config.yaml
num_hidden_layers: 8
balance_loss: 0.00274
vocab_size: 2069
learning_rate: 0.00161
dataset: "wikipedia_en"
Below are experts of layer 4 (counted from 0) of a mixture-of-experts language model. Rows are named router (the router's row for the expert), up (a neuron's input weights, with its number), down (a neuron's output weights, with its number) and show model dimensions 0-159. Each number is 500 + 40 x the weight over its row's rms, rounded and kept within 0 to 999. Numbers have three digits each.
Before each expert's rows: "gets" lists some tokens that make up at least twice as much of what it gets as of all text; "mostly gets" lists some tokens that are sent to it at least half of the time. This comes from a sample of Wikipedia text that the model never trained on. Tokens count by the router's weight.

# expert 6
gets: " ", "it", "ot", "ac", "c", "ic"
mostly gets: "it", "ac", "oc", "lect", "stit", "ot"
router:500496478510503490462497443530506499514544502442503516451462478496538537481547556475500520525504515467463508484469491452473478512494462582578518507504445504523496504572500496547513475595556570595515551433586517527557521523556403464453505492487497495481597474489510488525495437514529506488520517477565522513530498563499447448502555552468486466549494566457487484479552515545543422459488520524599527518551537509432514516508460405560476564515462440524483520482499475511536602585504471
up42:577520503572556481536537517502489471535495469440493496569503508485471483494545510480547524532486489534439481552450505502533484559553495517447470586486538498442433450476583494541504502524484500595483513553516494480422534535516512516512492517482480510526587532448548488520463444495507535476516475450515568517453527496461513454501549529464463553464524506453477500443544403434569441489525601504569522464464505485460456540490503479543448498621487490515511579501552520463605503514499486
down42:518498499451482484538501481525492451486514496479520447457488512516473464462439515481556466493505551484532462518541430491421523497561511471481445501517446558439461574445534539549521525537510493500523483487515519470518510350483503534487525539501489477559469554498607492472473587530528480506445418475454551518536468463418509582413506527451459542567552517494480508392519483518484488507508534450489510465535444463537509490559480507508417429540515551483553515467497520476512436453524538
up43:490509525489485537450417473384524530510495479465495488523458476438489573515461448518504526493553514540512532502483493498492499460503496529597531413461465571533424486511548494543555583496534537585465515470497516509576545524442481479457518486503532473453445521450493505480506477498460390489581535461563541471537488470568581472504524458518407533500546491422466490527529427540528508524505510500461463477490464446498526539436508526509541463537492507478547463558425512482481526542443489
down43:526470539544522452456549476457487451473502517442461538538455488556481540459571484456570566440495537525522517517488546569483543505520479517468524500429469540480488471500542591470543561449541430511480504490575472529493462521549421464522495419521489484488466484472549583433513520511458438528485532521489531577444472557510463497510502475551490498541445495515428439479424504486532575385511448465529490441512531516484500432557498539539492529460510442469454474546517472482473527538551483
up44:481554513528494480507399454453545592484481535471515492450509448566484501466562526430538558543508557486497549481470506475490492472490488478536524488470450542513419527484489550551527461455507479472487581421461448495464489472500494471480567462470541532445486421524492492567458560535451599534493499510567519485486572462463521476497502448411462504515497504426458551431480497577458469457469466511484489465497509458450510512493495496519517564539557474420413490530508457484545506499555551
down44:466488465468471470491462513484520564509484515551472470527462454497441527410505524518479538536448538509573477497559504498509531472529491561547518439570444484539590553561455481521535490472477573467541582522562503573472499525497496473532470446479483478445473450530524506548582523473484487460437537529584552439491476511535511546548452515465499541487499510457579457523554415439526512501491589524517554520492507530455560590460478578527516477505505473518495494550507428507479526472493428
up45:519423498513500498480500572539446507495475477518482498530450474560521527529529476559452536479484530506513508487403491552550494445477503532469440485529507499533490487538471526489474464468534531571483510441476513475515482500515493509501512464455594536395490379519463608491505525521594437542531452545517535527521503505531466453487514500517503421549473490508492516492509487503520439483471514562505533465461441582463543479482489550487470499483583478576467549511364483507483475502599546
down45:515496447455489544495551521538505516539517485483495515507518502537480471512520546579566466513455465525539457573428423470451492500502516474483479602497486463476462453439488580504473510484561505547503517529538529445582550542433544509531526443476470570527503467484465567581477454548492504505544494529514518520508554500502558569438501538473483426487513524564510429500518461525524472455578569507535529535487496517485461460496505476591463506517450534537521431412527551506597444497546497
up46:465425494571528563468423520526475505487535405507445498482502505513489503519491466507476540530489517540494587445484480456548473548442549493514493472448512529518491543477524514473486539508421518479470492407591555592549489484493472493524467490472524485496533436565513477539470513510551437485533453493503410520477490578522557469420476484427404513491539543468522468453503492522541450522516483493589490503490513440557528494509450502506464534590545569480481431491486531556496570532523522
down46:499503499472465513479486448477510483515530455567469533475406518500468576522480470479529466523492461561486477411511426519538516486493583505468500541500454538559522546479479514469501484503431577580578530444468526518554411443489468494436455524555504450562467437505477497495479582567485484502487458544574444499470400513532514466536442505528505464510469472481511451522519456484577507551570511441466489493517570547467526536486467491503552501479508467515506497503401485440503512498494588
up47:537481439485499440507549489506510546540580533483537532524498490510489510478487558505473502583553562469537521563457445515549529465429438549569450477511459510521488491420442472493466508535470572510473551458521410582492464469467473486474564551542480483494585509466461522520459552472510575491495511502464450515489489524554464482478527468486493471571509446551515543436620524550466436478468514497484524487481544513485486499476533419529484595547532438476557573491484448494489484493508468
down47:467491570452509464505525607492503521539576540558564460535431577529455510522430522411448462556494506547482442492420494490519551475453482513453459553470540555510487490511416533574514521535498481441504469524497415522478587498450511512495467553429540560519510479487474527494474527426528545550468503556471454515454492537531504588527530508498536483519527456489552427547484454510521548556531525480506511482519485492519563483547444507479524502546488516574487519490452481472559498561469472

# expert 7
gets: "-", " |\n", "\n", " (", ".\n\n", "|"
mostly gets: "|", ")\n", "\n", " |\n", "===", " ("
router:551469470529416516477497523469514504480459441413495563506479460515486511531494556460504527509445517453527502483502482455569554570475534564491476514556485548430524511474465493466496492570517505537533460477516460497509440479580445459452488447488543513444532421462498540485443497532556539525570492503528511484494586526494439458511519471464507581460460528542399440525475494546538511501421421560566504462569492579484476464444529460498499506553451480454515489589466524536506521518504475
up56:445573462554515508510495468544461455551453456455526494525502440528476531515424523498569541488483502599593534468503491441441586431481471540485491462517470459483534505518493491484557488526574511457493509478506557531479462557549496489563503576490568484499448514512531451567471489474462460483535506487588485458421488485439486424563492387511487534511563491523517537518527457532506482472470557600468504529468538545475521502519513420425521521492532498459520476513488511503511520515562534
down56:536573466479487468525426460513510536520529483482483520522555499538474550479490560506441538554485591506411484492468505503534512513515593511473526510556461531505508478468548465483536458528422452545526449540569487487576535555498546476521492456555541598537474547502485551489536535469503468468510524467556565521487534458527457480485420569498525518519521463587490555534537568498469443437497502490424463475482529488448481578473538548535472502481462452507553475429420423517484489490508481
up57:470449460472459476507462524489592573492588537559487491519420518430463472508517480517504517565468466526424516451491407461488471434473566540514506513556508435560485495497502512536566554521558486445487554504483553487458481562503493497498496506579482510498484476496470544471416584489471553519564473541535483582558492475555532558477494592489532528492493534487500516464523542468500421517489558491463492518539509482507529508533471508450457424472515505412513536581527481430516532532478522
down57:549434527420502489452458491489475505499512462421508423456530519478504512532471482529559481548478439450477464483507438500451532504428461545496515549560474416524462508501530554563488468523469444479510428567474474497547544551446457466491475533532459511493453515468580511434530474527549406544487486545515536489544478476502536474398518491511513438610552546546494447505563513521513445461469471524439447472436518496493432430526456500538475463463557476500482524485560465510497508529499510
up58:478501545556513503547503462506466479488527481444523519493482561473472411483502576514443546525497446503488533477537564470426450421470475483532468569523501495485517500477501503506565528511456497560523460471550489473504561452544515477417485497573419511476461482465481468517491500464561509449507522536487464484468493565511490458508524642517463547500546470466497482493508562505540495467607453545528496555439550470524498573532540524474536549463523537465470545546498538487503462632492442
down58:484505508506544546536541489427541479492523557500508425485515450467454556456412502448499502496476568498490509488533566509499465445442507498529478461541433470498493503505476560517516462477508543443507473521515533522477519523531487499443507572556526539436431504543477528510490493472491595548522531488467562418542472368467526520525480551492508569483512514526545508447514478544545502546478528414443520527556540522484610605443528482434507509473523550469457497589477485500545494517482510
up59:522510464512462450543500521471489495543497440461528485517537429452518491500495551506521602430459505487498507490502517464498511562526506516441539511524494469461454435482449461452495451546507482536485568473466552575448543499490533493491440575460550487532522493521598511498542516560528528542532491485415479506470487442554468499488502507535424473436470365483502493522476541524479589456484473469509569541529506494475531590501498528529473494518477495562546489599548603457480505528457534
down59:385535513484472581483560519510460407548579491539544504507469495527465562533534512482471447456575546566526534538489491522462524420612479462464539521479549483532564511513530508454461497545522475541531475465520497486504506466473414476499522499539462505456513503456472528518412491498540548501481541490487452514536536581464533469553512540488536462463523537528528490459448514562561558427554461497455515529441489468582533472455484493494464509470455469517450581452519495535476501513433512
up60:512468463493499527494483518533501483477548505463510498504459503477521486448432579477523474557471493463449511470473517488519504569525486487536460501441506448529545444492509468374531450427519479540552492449538583436484493454519465505463540570498445529526538522437542580509470490514519529529488398430527536573571493485501454500421491420493573487576498523432430535544500463554504437481532536544466561518447455476499468506487532511506567542503509507438459518443512476485537464536524549
down60:568449622524501516491487531498538470499479527540487560512528451533510551532478456394451497520567511517490476517505521514474539470534492466437536566365505531416533498457499543486480434484485565422544443534527491514596503455469485489509496460433497576521452465495457519491474530506483541554501566447525487512448430503468588506541489565470521530488529512447450506479521492471515498495545470500561503466529473475578491555560440548498485451499469492468484539530479489489526563536503461
up61:577438562525489498512500497497468463450499559425479466514497518525466523521491391510547560497490417531538545527531550521573541507481494419478493514545537452522436533526482481530515531552515523439524514455494525470498486527554542549474459512467434441532444494443433483529467525445469518500559497503503516513456438498513459421489500559414467539534487498522425497513435534492468490488506536543397461578483511507511501531481444483547585525543516493428485500527452476455567523464416502
down61:469487511543495379489523548451513514536502454559505514528542521552537511570487456446469493505525570515525549448419480505460522541575534518537503507492471555510537458446492454510464515534517550465511520513513426551501499535513504408483461570481429498530506503526497466437561448515479507486489514467426479438535527501509514479526467501468503528483510458501576448439556510551486408517533492471532556474567451504454593579468563530452449508471491480505520489506478442588563491451497433

# expert 10
gets: "201", "200", "202", "199", "6", "198"
mostly gets: "201", "200", "199", "198", "196", "197"
router:515528489549460519527431489477472514497519513483415534522460398480429508463486533464483506590420529558562480490434530477525569525492509526514499480559526441522472536506501496471558488481536595529495533452536446537505497507505503480506517498518521447452486435464510490488484441473517530483510502500507490561502589535612480506602476544493530493508488523498491483566477485505450442582428558558481560507546511557471456602478444512481476564500488507505513493545542530568535545540570489
up23:526519450518494475502478529489528467446529443517444459517554484552477488520546506482565546492467485497558487544506442500643484508507490462418496438488446517454504553433448517454603469448479499496440456585509475496496436521523541487480507504449449487466561483492469545454523453428502507521498476436507531550517508494553417430488478505501488572499514477423497504552489512577439500451534521560461561478504419539528439432514486545514487488510450530433452506518465562513480481503523477
down23:534512590519510486489494564526517515498509491436530444564478460532450589492551481536542448546512429586448490490483573516495464498463502511559502508487484360513483542447523463559425578541567505474547482491492534460499505450531480535500514528531514520508444512490484467452515506525467485582445495500437517525477543454560468496518549453527530563457443540501523488485578469514501488439420559571482530495516525479464497464531551543504478442515447516520416537488521429459476471485536482
up24:511538457464538483485495448500408500556503453507431442510586463457511471502445497474487490521474518533480549557527504507510498489513535503528550470521573384428431488490551498484457506524486490482491545523548558499520481486544496588475515552511505522465472443491541549475556504440582463512553500483412501542496512576547488476533463551606553487509426487492546466546495448533468508453493513458447509461561485578467528513463580524484548496515480500504480506491555439552473579511482436
down24:491574499564560501489515524539508498436435544508437511581412497552568497484430512572506437455531463448474462431478444498509542558511568461523492527488476535529470490434501446452499465434532452501478541505510524458499449495491543464543490589488539412469508500513474481484522511491517553534523582562489444581495464557512437539483429527488528542516407523504521486531497463473516483517522462512442538490536522535509535471437433541509556486470492541488580500550521506464478459445515465
up25:481533513582511447597578491515472457447499534512493521548481555530526501512559472502495558477454528505451512439418535460495530521495553418492505501564467561605547487510483522522547426444526465479565555501492455532543499494496502488552478425485550468448466476528455518561456524495512520531582484506522556502510524441513558500579528565561494523534532482568555482515483519526463526538422497488495469593519471528487490506538427467508570550515542434458501525485496501485476537553537530
down25:463463568444529510467518528521391504499507481477507562544547441474478490555511554505465581480506474488513501480492509535472541519476472541518521497500447452468486530505477482460468422440524512537544507460525553538556595502505523453461448473472443526468550509437537425501498559484582424512425565524421496475482479506485515439507472482477496515561525535533524468474481531503482530521562530504552455425512580448503531475488546516553541515482567505565395543543523482489474591503549522
up26:466412477543539477496446479465483483561495516481527506546482523484505541426512504486563486487468554439491491491512472431521484553498506450510458504559523490517525588466531534495553496503534519498434492492464466510538519558555482438474394607474491567479596522509472547483559431497471566491492533500461533478504467512451501546528492501474464483517464493453473492466556621484472524475570510545497496530567529579522479514435482421482456560487511583520484527500535562481585468458515495
down26:482573457507510525532534526477511495489467527515544516548461566468460487427509521509470492484498526466505482506464536533491498563496511446430564511553521513604494533466491554485548437472593517449538534471558507491593539483514484497520505550530463493504493527545501550442468506543531506439478474500428531532457445468506531499531514470544432391440534551484506481509553452542516442494438560559534612486430494444521446469517449477486599543477463514418457521507508524474481469523526512
up27:501462476459480476559473474509529513547545449515477452494482497500490508507519546480438457533461533433487476481459491380506529517471527557501488542525560503493567532489415564460453507534587464520468457484414460543455473542545530497514519499484455486494570489524423484434533498489416530507459528522465522512502505522514473470471460564458448446521449414495456509456563480572484561538483532508546512502502460497480504463429426472448429484488480434538481568421539526515465482501564571
down27:480476531467525494519439457454536538492527575485513451483450459514592497471517567573536450481516571417573611477520585478497539481516468472491447452504499475493438476523529488436437486551534514451457575516474559540502487432472491507549517501537504555455492472464466480500537537541520470586536427524500522466460517504478540562491540475507502461516495513532542451504453459480457497478543441522541504568554524546472509604454446529528564547530488494564525533537485467502469499470518442
up28:478539479500571494576469491495424468508483521453537549494540565440489546481424491554543458425528489496479591530465529443529411530522551477538517539516498457550517505544477487569575540547558537546526494522531473501472514514495481487474524581465447547495497485488442449432530545579507556431485472536472537537511439480446549537502428514448450488481525445521483479475503524475511500555568495451463477541439430483540512486493463560482559526526529528471482507480570528478503514521403456
down28:452502475543492494459469558444471534542466529449529548525527600475489488484516469538478458450455506506500559496459482513559440552507526486419584570573582534455520486504552509512487472419493474553491491533501455544511447489479477522443499437471513558561511473524526522485570474487497471487452496451549519532518409543588509479545470488475380475554477457449500478519478552470490515617531556506536506510500435477506477478459559448473505491495454518488461503481500472461491496410517475

# expert 8
gets: " W", " F", "et", " S", " I", " E"
mostly gets: " August", " September", " October", " January", " April", " I"
router:521441550514474527527455462478489517453538498517529528437451506570520414577537498509576510515506536521518543522449508461586538554448503605549500532508478546547477538499488466446478497542503477529486500471515527496481562567588498480463517437461519474412468518488541508548491523501522525526521480504528499461474489503604481571527483533450534476422545527531549471508469538584543430507475456579543514482568500517459502561537440532470495555468469493579491467485505538510553533565449479
up53:566466522572493451482468539531424500584531573557528542498500462490497561522509486504486507525485526465477464559543474501503530533547465496545487548492472424513498484498558412536483522527525471618520481462556424476474498550440505505555488566526491501422578506489487470532567543503497522472467435515490444450564500585542556473462473500541464520499503482475528434544510461523478497502530432523509492446464455473479472576485542497507488463559499468409490489499531481543504526596529582
down53:470514573481428462529489530623545547560457455474490505470557461538508545492481518429502493463499557490504588494458490529517516490555425501444511548478497511484564502498514529507518513600453553428456562495523457489507483555507442473553452534528523499492543562509422561402492481495552476504472533565529483458467501469482521541466453495577454478494472478503456485555501447461465435431486499428531472488506469503506463517526474478507475540464470446535514485513431447542445448443552487
up54:565521485483488479481492519556496537457511496495533445472455483549430473570488509516548490466496548488464500509508488481555560563529550476617510438516547532545521564462519464496522593450503516472438581485502419462515468474582430534504500519438502552528482501477517551515493471496495475540529555442575506437500534548427449507459506529449414496476577484485519507414499436497490513447464483497581510462537505484433481455502466491475480557522497464444531482466441595503502507490466523
down54:527489555456471497522513473505499538488460506417426442441416491494443549484517520491456448601520508497491497491512573488571508468468528458564502490440417544545484511489510504492504567447464527483440531521377461525529506545486560431531492517490494541534510571447457458516464505496541531489443521447528518484528493457497521510466525483477489547527439500420463425484476516456441534448528546505503442499537455472514518571572512513487508482511556507400502467600465475482446518519485535
up55:529530420529540450450480474604509535511470527493483524533536449580525516499556503454465448494524512600488536447494498498558466466482464485571479554492457523495481455480522520487456601562550509525497581510506567505554488507522513523466533507433502525476522462524463495556580566558526510466452493527471471500450496500489510532505456490499570533489521528517558456604591565420490547516518507506420494462485506511505457527533485475579506540522463470504568450497506457501589540490483456
down55:487509438570565554506553549501463554486495586494501482487500566548541449549424510579561551488515395497464564554503467494495490461482514516457485534457486515444559504508468495558488490577510481441496425542460475477486515505500521488477476521437512436504504516548435453499504482499471555491451504489534546477549417603491509515465548558362452543556514537516503480469517479533510460539513522502509514488482480491467584483469473530504570458486483558514496512483546485531534527456540574
up56:501557499505469493505524526494501503499542499511521443509501531470495420477548527465571543554560545531456454483412491510603512528468494520516523489463509482490513506510540464485519608439486496558567539589518530487484495530488490474521635448545442493453470530424490486472475529463511502468546460459466456501523452474438462535494440490419441492511470478507432524483488492578473431471485499491466513551507496534477561535466456490492483437534440471552451440577502552490580497437541495
down56:477549529516491544462541503481526426537546462443555516462441487574573472499445426503396474521450505600441538431518512501526457486499553424482465486479492488540488521537558498471531479432520462504500472570537537500456563457472534571452528485472522451532455563485554518560530453485477471530500485497516581525431436484479499481481495573448474444520535492537433530464496493459515504532496488554452607503555476484551525486452504557528484511496407511511536512503457478467498471492502536
up57:449435534533459616443539459525454485538461451551525493455453543528504436518478528542490432556546445486439518442483499461505512522466519584478505516491496487484537495472516496492475500460495500489537435496467524460529529499553485553500494494551514504551466459611542504476478492528503508513544411577513483466525464553588455523454490509561516472518512462590445521485491533482476433461407535525481542525527499464555424544548534505551505545502394544473455503500468467489448525505497438
down57:488404527480513596483469508437501534496437441496488509457507557590494500535505493455499470540513506504478442571499533540545505492481482490498565474490483519514475467455573486441479559556468494484510448463488490558526589537457558500494506527471527509543472502531563549545520474485548545421531596558450530490478505561566466505423508473503517567494470400481444550556495461513477519442507516484456497468501561480542496511510476466562495505503508557461440495444440408480467436505512451
up58:559468476473489498469473490563566513537426528471494485503496527459479544556591500477608476483531549491468487466506478481514518610499493579497398538522511450510478490483486452495524543527524555444546541582530467563445497518484493550528509450405431502556514539517505550519511539495549521473547519544522553444519520540485527511528536550449535498542523503486517411456517518550486484517525458560510516423576494449463578505493543471447492532545487474603506490517533540508474460494534526
down58:516537556504450444489500479522517454459459523428511459531557502502525519542454539476433495555527495532449508458581485462481560504597514494530562484484539491475528445501488562443464500487435421558497439456464460569563461485487459502513489540516537485511513520520528370476499437465560494491516537482507453574561535523454524562492487504553486609537518530518494523552487476519506502449503490461498496552552527503538542568547505553524519548530519495472539614531534525453494524497432515

# expert 2
gets: " D", " H", " M", " P", " B", " K"
mostly gets: " J", " K", " h", " Mc", " H", " d"
router:603480507545484488506419488565403497487520542472454494497472428528467583506552510558510507543501471552523591424496542466581515497491520566555517514492506494522454494485514567441457526543512488538563585498456495466520481561515479502482537497557505468399531457530512536415469507526540545519507516521536488471427501515545463509594566493544467483501529517492464470546510543551552505500453467549439508551507477583494461478533518489513554550546538449559517512497515483539541477514455513
up117:465424520504517542517459532533443503537487437437451514480498452490416582584563468558552430468509455490468500494537477542496459521520455527574527502522472503543510468483475526465592524465495475484470494463506465516453521512553389501545494585542496514466499459443457553460500442512459525493501511573537504544494466550507568433496457491492531581535533559520506473473494511507453519532411504447453515502464452484484528495504524439543558473441564539472526456503464518521467450494491403
down117:477507519415508447501486530434501521519445438582541489571483504479575472512487452460484467465527437523518538503554560479486515501454558473527499521486494519468535550443428487489507501467535473468439546507544503469485483541502551452522471484520523453481513519510414523510514432551390497539513590503513422488579524532504520543496519538510552528518509399471466474484513491508549473538461505469470616464442550520488444511387540462481456524508486461522538466481455479497508490411463530
up118:538504450512533550515466465434508485525521503501581500481461535498544439458464508494506532515508486413525488436492484463573507509475506441497472455379492490460555539557530456497464537513526527488486434458494492444454496525505491489499505453484509666532432469447514504479505463561469500459495469486482540507420455482555501512537515595520518516456501489497511522446571448470509526450471500462443491507533496547485510537498573496439529415444492493449551490558541532542462502478476604
down118:489502538508523550544574475464479540492560514565529444489487514499539521527618456396514458455516429488551428457523500466438460521535443448482527469495496513487583476567474504548464552543510405535461510528444537504519539519477518508458520498511530560509525511588603552506512510492502442533562562517423527485468454503428538550559569468509466497490450544503399486547474529497511494541510514516483494480517508473533517467546496486454513554470516486531451480467519533453454525509550466
up119:498482494498456503550567479500464494483507493464459515460502468474537486456550502519528516530457550460505510490533500431500474478480498563508497505468596489524484478449528480503432523483522508472537498434457470496427517535536544576434511507564508530531456447540398496550491474498547478427552616456467518505545504534529486533525495441415471541500555545510471547544551425554565457451463486511573465517456516553432430424471503525485492487493471557519454488466438501463504497617529504
down119:584470558503484505461485465501519418534556537484491497481490416531483529442505417488503458477494491521527443580473463489540500499523493541496462470453492524444527478462486494481618480456465464473559483499550476472439425416493495502490543491474514519475450473470466526448488477411519516496459454541507542462409495514493448536556482540416520487558525416520491550449520551514490538523529518439521562528455431534443552572549525556560521505528488471473486533489520417483465445476488492
up120:516460464491512480457476549511481437545569535542463500538485521507465443531521545550510479450475540534471485508437524562505465575531466466541464465503468550522451434520568451554521527551526480480602588500483517551474548548548515520499426529571455435505468479522531492488494465496514408495483523530494468462509534448494435435565567534576478539447473553510542493541473517524449503420465484543453501501524497506461541523461444520471534469500531496559480581476425539572463531493555491
down120:547531472484521467490476523504581505542568544507479448475435524505513461508501488485430437559617484507472502558419486455458515512473485596488543489489455491469497548463520512472518506525444483522444512495423479502572523515459506520536483522523560572558514489472481516518446475561463555469573511470566516496519512447534513510561379584482490443577460402474463433458495494465509541459571517495470467523492530525507493464462468503457527529490494536486434498565543517475541491544530503
up121:503473513511568515501480471568421493536533494463458466434478460485476494601496569469542446502534515556435504491519535541565514515509437498436453522484541566473528494529498454469445523538453508505576488557555490533476452521494438473505499502468484485465479511541575538500518498523510536520562535501495467449503576504497492477579457459500519469490484484514484560532557515543509577570420481502489447535537518538473463516494542474478534536524529383464485505450486445572631498505544563
down121:462472498469457496560540455515521439490489473532451535497412486520482503469465535559533476558501487472508540499533512484544508564505539500483511549516453462519467534488482506542412424602531472456487472486437539484557463432417512528551487550527548563473510457515474449570465530518420447559514587522530441538498553550487476466531573479465507472517559579488504507485594544503462515523543492511524522428555538546490515510505452552554503568523453443475506494514446503501453431530492517
up122:528454511547490504488541520425489435479509511485520558549540514513535554449472449546512410501531520503525550439470503496462513515470440531460488488502484560517452490480428462449528481544477519567487475428436534473567510546542466448398510554478494590493479424423534499500469556444549523477467515496514462493578452501506419579463458451479525449489541433489532498541568460450527533457462532491471446541484526506515443503543510495424518522459531541408489550537481466524512514512496488
down122:476518556539478541473493502523515512508599533486493475501442508535473493514475471512483525389552473427566531492441514472524507526498440527487539491511513429503450534513550484519445588465477420523586523459573445529570524469515519499446452534470450490547467586468544427511567517483469490517416453525512478528466537507533475497503471508520441482518513505547503458493415543465462551484515495488459514482506578505531489437542500449522566524517492453546566607535467548447461544514500488

# expert 11
gets: ",", ".", ")", " that", "\"", " which"
mostly gets: " which", ")", ".\"", " who", "\",", "),"
router:556452379501470567529472509519493433494528414472477571475503401524468464517487501501506509561432467507500499498515485471524567512449538501522466496553436519518480501565561507535453459501475515503482550480543461485519465487585488526480540516511496550428537408450524494451517423480422528538490560460496463506501558483546448515512461466433555490433510520515476467524583481530489477559491541517562505507548468536498431513446511480432557518494414493475547524470528560550551511528506515
up16:422423484486482574555462517489476505512491478452467461469475473484504492519535428446555515493510469460508518491467554500482599555590450483480475498537496493534493523448491463510487440490531399488488530423478461517516529489484508521492513538545511459458483482538484556454483511542489443459529474418449536529537503477504406524520510559500575485477407452535436505568436540424451489503540568548558519492438457556520447505430404493480474514525482534493421478515459503488478479510481464
down16:448522501529462555532424485546498485445527414541459426523519493518476437464577524506551548470468541505490508504553483511479453509494540531513483548519493483556566464477551507447473542514493556480485515461519474457520471561425541489533514555506486461556545492523585582487455479506564522496558475540508535544508513504520535480467555530485502477532559491491597552452458468529508543459479504501465421455468524518443510505475590498480447531586525573555436461545562440517537497450560461
up17:438500494468529403488483486546492491564547493472534516535461439543485480547438493542489524511586554467498518445544444518550574507462476467484514497521582522490460480553446507431470502495514439447480417558530481515431530543520463508497511537450466542592443514498551520446504466461481475474495527529588473537489508474461521484578516467527495555456547524494562500465547474445452475548596561454486502527414477572473475513521519509485584491549457514425527478482519541521521514504518529
down17:540505533477509607451539538507488445482504467553497441473528484519493538461466441442480503507459536509492508461532450495464431476552470551492490495468522389473491528526501440518557610453418546536533545454499486450495476383529477508541520516498477484511555447503561588522510486524537542474548490466445542489529609453515498512447499509490559532570470474492428475527476502499484453431512554470529468493488559505505479421444510507469444470553459460541516481503546488478554494470472507
up18:433499512467530535422421560482478513480483531563462533492527498519540478461508550527483500501533480538470509577449463486491506488426545499496454505519483429492444498484577521561472522470530604491519536494519500520506532549538544493512509455518367485541532519467457509419500473483510493543522485602519400532447510468536473505523489486469526517494499566474467461502464478454554546456573529543485429493486464539525559554447492495496459580454509472529476476481501561528527581441431552
down18:472502509475474563434513497413527479474400492443479493442522542539473469517489525530475558553475523525489529550588503559480460496496458497423422479511473502530446578502501491545512587494445484515478417569509550504521475552440577433498492530489513502508472526470482460486532515516520494514428536404465531533521469496440520512465483420433496477552545482524498435567500541490545548485424543437490507499409542532521450513464530509532502493549530505434494534506487506475451492491437557
up19:554561536544460537427487486499444572503470510485454427477538511476475494471478449517556514412474471457452533414528465495608494505545474521517467480542523535531464533456500495525528477498532488440506449507449498448502537479519574568515506542505548467491547415471484578570511595534446454509521536468474555518490466541474483513487564516482526587462532538456484485484540511539440477501504441469533462515456456520544518564521507492570554517451500524525522502481476378491494516502575513
down19:491444501528573529486575513518542494447500512528471471518551522531482487479499453496532548514467501480472574435518518567492393466544455503469518474457408499483492458518522436476544474474500474488481469592497474515438447528487473488500531580503544521516404449509493485533520506591525487503549503556489496483469432474597422508512548391475490506512459513471554520461508512530515463543507503471499532525449511531492562543477531592559510478499513465469474534533567474561428542574471550
up20:487469543527438505565499474495523499469478516519517532518527492466430440548492472482482547570508465543526509534459483452523531474464492541484487522532482378512501516556456518500472519512515496531495529453498458498507507495473510482535505482498517509497546395556527535523410511466454508544557574550490511550560597498526478578449578558489474495427570528481476494523516417431546501485451486446480513511498430426457430513444528496387470423608507484501483515483492501535503486548501525
down20:473444485463582469480515526492516435487496523523533499462538506439494490488538524490502518495542471472518434518514444552536489545546505595497480498471448540486517515445573509418461486471449504441550519495496541526577455513478547454467481493547459459444533549515488520545486462510504489487434481598503563452489489483500505437431534518506519465585415495460524485476549519461509515460445465588524466525493390468553513412498488541520538576500470477437475442464530425509537563522459477
up21:543514498540460584468455439428546528481520537472476516470492476508453549515504495524572566496497495584505568507497498531443530519605413538529502452538507431553463490448526426487469503515457510428471480540530510480526488547543532468423538480561571503431537472527479481487484428452423537427512456502501556473478443461459509513503471565549423528562541533520471433488529504526527506574487486512503489493586510477514481515542500530422483487512493510506477519451498573518530460466557468
down21:424530529507607530505597485467514503556481502458539578528525509495458447484499528582463472480490472519517476538521538529604478558459442411563445485508461493485439512502408487520510499489480463451510481518530567477500486552472460531519481532532500535492506477500470421490506469543495481521539498507560512523514483501529467523474558563566514482592504419486532456494548544528492488452520435545448417500440545487435455494517513538527556485548540519461527510484463494507510543421522409